Below are experts of layer 4 (counted from 0) of a mixture-of-experts language model. Rows are named router (the router's row for the expert) and show model dimensions 0-63. Each number is 500 + 40 x the weight over its row's rms, rounded and kept within 0 to 999. Numbers have three digits each.
After each expert's rows: a language model's description of what the expert responds to. This comes from a sample of Wikipedia text that the model never trained on.

# expert 44
router:472574538449505494438472518469527523518495461435476478450500499537492462448520465451533504544503512468527469470509483497454502495489474526576536479527463481509530511497537506544485438526498483
What it handles: Inflectional and derivational endings closing a word, above all plural s, plus ing, ed, ers, ation, ity.

# expert 33
router:541483497559568577483481457503459470510533484482441559454533498476478474453511440490550451452514427499565495454545505538468522475451507520484537495532515493512475536495540453494563503561571518
What it handles: First words of section headings and infobox or table field names: Background, Biography, Second round, Date, Personal, Genus, Length.

# expert 13
router:508487485439495492437463482518512524432502425551547499502539585474516541463490511491452540462441533533528463611462549520533469506500528443513510562452502554441509487507436552530472579573448511
What it handles: Single capital letters or opening capital word pieces in abbreviations and proper names, such as U.S., Howard L, Gold(smith), Mc(Connell).

# expert 54
router:523511522415540481459461438461546530487451540588518548527476543482463500477461562465550518464450537522499473506473533485541575435474597495591526433510520499493500446529521520515476485595506521
What it handles: Month names and years in dates, especially after In office or Born, such as March 4, 1905 and born 1954.

# expert 56
router:529546441543532510471405477394529519568447520516499526449460470467517485479454564517559542457519556518526531528442533484529551477477534507582596511546518494551523493459523560545446504528576503
What it handles: Ordinary nouns after the, a or his, such as season, year, side, time, months, plus sentence-opening There.

# expert 37
router:545554468543512505485503491482556458515544581515495556433463521553505463488473475509486526480567541526471534507553464487465504471428530511424533560579497517489510433515454420517570466542519459
What it handles: Prepositions of place, time and belonging, especially in and of in geographic or institutional phrases, such as district in, state of, during.

# expert 0
router:490521510450533443487425462405488466490481530566492467475451500513463438526532498492474401482521526517529436476547462539421549516442553493504455538480561588495449457562547522450496451448475518
What it handles: Main and auxiliary verbs right after a subject noun or pronoun, mostly was, is, were, had, would, plus possessive apostrophes.

# expert 7
router:533473452485549461496552451504514460498486465426509485500538551558498569498456523470511431495597525544459483424493508504485475497470584477521520552482494496470559537443504516501518471463511444
What it handles: Prepositions after past participles or verbs that take an agent or complement, such as made by, adhered to, compared to, as.

# expert 29
router:426534537411507430464474497474494469473509506557510539494600520468509584446495471492482512480468490530509438494499518503469472487480530506508533439463510456478478514550573465468518487556556495
What it handles: The, a, his, its, their right after of, in, at or to in prose, and some table pipes.

# expert 45
router:550487519484519439467541484480499428445501506521458501470473459462476469502491524456527409479534504560528490489463480540416613478466441482490464517465497525407456434608492491467489502467523492
What it handles: Forms of be and have, plus not, also, to, a, right after a subject: was, is, were, had, has not.

# expert 10
router:537528550447574466472490440499512452504435495545494502463536510475460492450545508442540470433476554525560449496520539520479499497480525520526498447513528490454501443553554505500515448561511551
What it handles: Words opening table cells or phrases, such as Show, Individual and Low, plus pipes, open parentheses and dashes, often near Thai or CJK text.

# expert 16
router:518529533446488495498437523506542518481461483515496425500517470541479450457519439444459424491443484544509445506531480552426508537450504452474459546549555526507462463500516471477457478467461564
What it handles: Main verbs after subjects, such as is, has, takes and becomes, and head words of institution names, such as National, School and Award.

# expert 14
router:512522453513527513500580443491541474505559500520460474542422511565471515576551549477503504512485487505440574483506491564568552479526482491557542386424469521508473492500549469506446479501497511
What it handles: Given names starting a person's full name, after a pipe, comma or colon, such as John, George, Edward, Jimmy.

# expert 11
router:576519558448446496471496514474508443441458529524538492467454462455493544526559494466545444467467512434544484480594517540504472435449427549536534534490478443476507488514550550475491499487474536
What it handles: Middle and final word pieces inside names and rarer words, such as -ner, -mann, -field, -ington, -tor, -ia.

# expert 1
router:448454524434456478441438509454519492450503504486501429505558483482446513458472414555473550427425535494458507419538485458516470440475448427556517519434548512452535487537498461502477471522469556
What it handles: Prepositions and infinitive to after verbs and nouns, especially purpose clauses, such as in order to promote, funds to protect, list of.

# expert 38
router:555534562438539438496468439504530433485466485536538495455503505458438489465534515436541468475463545522555447505530511541483516473460505490539514463481534517475532434563501515475546461561486542
What it handles: Assorted tokens mid-phrase, including table pipes, common nouns like mother or board, and fragments inside foreign words.

# expert 30
router:436504516456568457491529484446472529515438537534521500528453553427509509541556432515561546487484424545494496494463468503484510507473543522499479500496544569557522479480576491485472437517489533
What it handles: Content verbs and participles after auxiliaries or to, such as made, known, won, released, hire, retained, living.

# expert 4
router:537541556485556487475468435476515428486444506564481490456542542453444498448558510424534487437455540529552435508536530522483494472483500511519517446496531502444489455563568489493508445567483536
What it handles: Mixed tokens in tables and lists: cell starts after pipes, numbers such as 5 and 6, units such as km and kg, suffixes such as -ing and -ed.

# expert 19
router:514507514417559495475484501503491469522454484521436580536499473496437508485473519506553504461448537511579533470541490539477489532540531438534519522437533456512544434471606523468554393510545523
What it handles: Definite article and possessive or demonstrative determiners opening noun phrases, mostly after prepositions, such as of the, their, its, This.

# expert 41
router:570519542552450504522495485526524468526506528524483512419523538513471500446516481483509539458537489555488490443536570492581607594515568515502434456459533501524441503537632462511544441496479504
What it handles: Space tokens and short word-starts after the, a or by in prose, such as re, co, con, dis, and opening quotes.

# expert 52
router:524541521449480506496452453479457471504526487518442508513481475500491479491454536434521536487516523503393530454575462549486496565459539518543469481477512490520487434560488470516510426501464474
What it handles: Numbers, dashes and pipes in results and statistics tables, such as vote counts, scores, durations, 1.6 km, Won and Nominated.

# expert 3
router:482470550506502535490526499443513514483505542530518585503498504553454500448540520442566530476481566480509470431571457582532509501497510532543536496527521516414402480525505433494547473512521445
What it handles: Words starting a new clause or sentence, especially relative pronouns and subject pronouns after commas or periods: which, who, he, but, The.

# expert 22
router:512554489547490397511507523470521506477443433512457522413520470422518572481458477577561550514410508478564469496530655533544468504444515541516501478521425519486542475485492470509436525459490511
What it handles: Ordinary nouns, month names and word pieces after in, of, for or to in running prose, such as general, scale and depression.

# expert 39
router:497528571454570449484488443480525447507430519540504498456530523452453487441523499432548467440466543529542440505526537514492521488466523512544521460524527477449477438558545501484513453559489553
What it handles: Nouns for people or roles ending a phrase, often before of or a comma: judges, friends, students, commander, Chairman, surnames.

# expert 27
router:558534516454558509493469443468472517461458597494583424482519606455435547438555462473472477458427521499514486534501516516435578451482561474458413522493492463517566495514479439539520448520467555
What it handles: Units, coordinate degree pieces and infobox labels such as sq, kg, metres, See also, Label, Coordinates, plus scattered nouns and verbs after commas.

# expert 57
router:542487514509575472510508507467502486479444563494431508551529554412502495511536454478505532468479455515529455568443476559420570493446453547530499445457498482462499437444603519495553480585489473
What it handles: Past-tense or participle verb endings and object pronouns after a verb: made, known, released, named, him, them, her.

# expert 58
router:481480505450520492457547504470523427509408462546471534530494485439496528460521434462512442488433497567522498484515518501502475500478529425523511491490487483449540501555561561471533515591532508
What it handles: Opening parentheses, quotes, slashes and hyphens, especially the parenthesis before birth years after a short biography description, such as "(born 1992)".

# expert 42
router:535518547468555505477474439500508471486443507557492511443515517467437499454542514422539452431467557517575457487512552537498532508480516502515514470492540492456483466570562464510498429543478518
What it handles: Given names opening a person or title, such as Peter, Richard, Joachim, and odd mid-word pieces in rare names; semicolons in dash lists.

# expert 47
router:480526474474559479421547421472526512489474500554496444517572473541511500442546469521539495523535437549499507473454407498436520488520497502526533424480521463448526501537526521476500508473576523
What it handles: Later capitalized words inside titles and proper names, such as World War, Championship, Street, and You or Me in song titles.

# expert 51
router:538538527552537475509495529426480458529541524556493525495509438453458487499488452471535487446490499460541465514520475533426560514463482485442480528456454438497438462488523515529535456459464485
What it handles: Markdown table divider rows and infobox or taxonomy field labels like Suborder, name, Location, Born, Released, MPC, JPL.

# expert 63
router:549464477457510509511469493491539459468462467549474448460485522515539544470574512517546468509439543540449548525549505492499531560479507557559471464507529498427530443533497432508464482538543499
What it handles: Periods, semicolons, colons and closing heading equals signs that end sentences, citations or headings, before a newline or new sentence.

# expert 2
router:495507556530502479516499497559560505498528448506488427505478435549523470495557592492492534536453464515456441554505447519472431471525436498542550420485536435501517487498491487522472577551492582
What it handles: Last token of a person's surname or place name, often a suffix like ville, ley, son, ford, or words like River, County.

# expert 49
router:478519596481400523499461528527533545451474489507528424518462481502579500539485516529422441492466505534531473420517493510443489533465553504477535479471539461466499494473459540445477506489504517
What it handles: Common nouns ending noun phrases, such as installation, situation, development, tour, plus apostrophes in contractions like don't and doesn't.

# expert 12
router:438490546454490509418472510559522435528475538539554533443494528432429483520524460461473583468558582553521482458487507454553524442457534536522398466501495493470510477549441506480528521515526522
What it handles: Articles, numerals and quantifiers opening a noun phrase, such as a, the, two, first, same, certain, various.

# expert 15
router:504515558465541508439490478471438480407460543595532523472541548522434548471488541489517490462486509569496500471511518530509557434520534525558555466516531512423512512538497508509464441553532555
What it handles: Four-digit years, especially 2000s, in dates, titles, census mentions and parenthetical release years, like 2008, 1967, (2015).

# expert 36
router:462540480507534511486417492471562438499450506536524487427436511580460515461453536454528413473470515503452477525509525572517423490467458547535563497456529470520485470537554436468533508482508557
What it handles: Short word pieces inside foreign or unusual proper names, such as Do-shi, Ka-zo-oie, Ka-do-kawa, Byelo-ru-ssian.

# expert 24
router:488439550550530423510481482529508460488467516521443521492535579531463462501424483496475536481464508591520440530518432594572559483437482489569463497541505555479477529507407473469549474468461503
What it handles: Column separators in tables and colons after infobox field labels, such as Pope:, Author:, Producers:; also semicolons.

# expert 25
router:509486493498528460480521449441476507543478519496473590457537576376469523458508495479563533509520547488554456560528526508497489465432532479464533514478487546452540522557511489525477522507521451
What it handles: Word pieces inside or ending longer words, plus some adjectives like important, famous, able, such as br-illi-ant, fl-ir-tation, van-ish-es.

# expert 5
router:598596585482439474469445453491500468493488559470460511431511539524508492455525534471480492479549483491564526502512596492506559529585576568554405551455527457481504423536583499487544485526511503
What it handles: Bare space tokens and short word-starts after pipes, colons or commas in tables and lists, such as A, An, de, I.

# expert 48
router:545455525433523479421600496502537527570558540494492521461539496452448537488553508514499507479485494526499453406505517519465479402465517543446498413568540511514430514525525532495561495518528514
What it handles: Final pieces of longer words, such as cult-i-var, perturb-ation, Account-ancy, plus and, commas, and the N in coordinates.

# expert 6
router:539510523525524548496501468475451527511514494546526474515560523500509520454544429495446511473482560471582470464527472554469464508463463507452498438470551520516451539479512487481468446566422530
What it handles: Unit words after numbers, such as km, mi, ft, kilometres, and sports nouns like career, points, Championships; also plural s endings.

# expert 62
router:489515438461469457468480464522503519432558498528516586463544541501519505483471428554498496487478545503559514576437550463553488503473528486464495593426442589509431476482447482516497508516516417
What it handles: Word-initial pieces after a space, usually a capital letter or first syllable of a split name, like P, Ga, Az, Cir.

# expert 28
router:518482423548486506497506536480473486443529442478454560486560474478449542496528496544480488491496582507457529538518518473547489454520555554546520527495508444480594489524512445439514539500554468
What it handles: Demonym, direction and proper-name modifiers before nouns, such as American, British, Latin, New, South and United.

# expert 53
router:513528547447509505529510556466545568543487434527526433553470425572508495438500422470430454496501487528495517440491466512422418484508529490547443439595586457455417478470444464459488516548478544
What it handles: Tokens after team, school or place names in tables and results, such as (3), minute numbers and winner, plus some prepositions.

# expert 18
router:527550544416534448526522463468573471484515412532464536505546485498470437409471430464526495415461513497520504469533555572435492522563497483535543503460475537428459433553508471498479437488489500
What it handles: Numerals standing alone in table cells, semicolon lists, scores and dates, such as 1, 26, 2000, 34.

# expert 50
router:497489557523511470446489520424546478489437434500464514468539506468482500525583505504531574436534576531502468549412558495518572491520518493459528550407492521443528532595479530451550444541557486
What it handles: Country, state and nation words after in or the, such as United States, Japan, France, China, American, government.

# expert 35
router:482482510517507404491544464477454474502427609517518562484530486528480556579507476489563516493444532499580437483459523549534592465467542496526420469560526570525452550532439562492532504421568536
What it handles: Pipe separators between numeric cells in sports and election tables, plus semicolons in number lists and "Succeeded by" boxes.

# expert 8
router:494455482506573465491421513547523466581528439537614488500506497486480492507491538451504498493468535506474447496439552511560459500457438529582545535552483462478494436465471428528526522499503540
What it handles: Inner and final fragments of foreign or unusual proper names split into pieces, such as Löss-n-ig, Gai-t-skell, Band-era-s.

# expert 60
router:443523481517502563475495476472474474428422460546471473571538573494486509502550440492534461485494475528519502517466482555441515509562469514467555477499557471470536491490506571502540524497537552
What it handles: Words inside named groups, teams and titles after the or a place name, such as Pacers, Marlins, band, Film, Democrats.

# expert 20
router:562576500526551544474480449492485485477546526446469560462548556524452500447468538492566457529522471459551560496510469437521530541478534478459520540501487498468470479473462503556520504541550494
What it handles: Capitalized words opening a sentence, clause or quoted title, such as In, On, He, For, After, When.

# expert 23
router:494473504543371483483492484462479540464451506400473507487509498492485454483466526520531533519495580499495496530545479466538576510458546545511471549466503535511595526454514527476543526437539496
What it handles: Lowercase common nouns and adjectives right after the, a or an in prose, such as economic, war, public, local, crime.

# expert 43
router:516528492461531506541572505452543480503507401512450531514526477530461481467516522450525453422523460507489510490470553580446439499538528506571540483494503487408481454472505509484462450528509505
What it handles: Numerals in dates, ages, scores, coordinates and table cells, such as born on 9 January, age 44, 1–1, 79°.

# expert 61
router:454531431582540440429555403481525479467532527539438498518510532541472559480504511568545469506483537543458560579484444523520494500489504458529517443441432544544486544499534516547526453536540466
What it handles: First names and opening pieces of proper names of people, places and teams, such as John, George, Los, Domin(ik), Cave(ndish).

# expert 32
router:467493454634580573468492463424462446476428487505584581531479496432492559514553500509535445494440518478564559456443521536519481475469553532485572544444482547471515545579552508460478470533574498
What it handles: Hyphens, en dashes in date ranges, table pipe separators, heading equals signs, and born in biographical openings.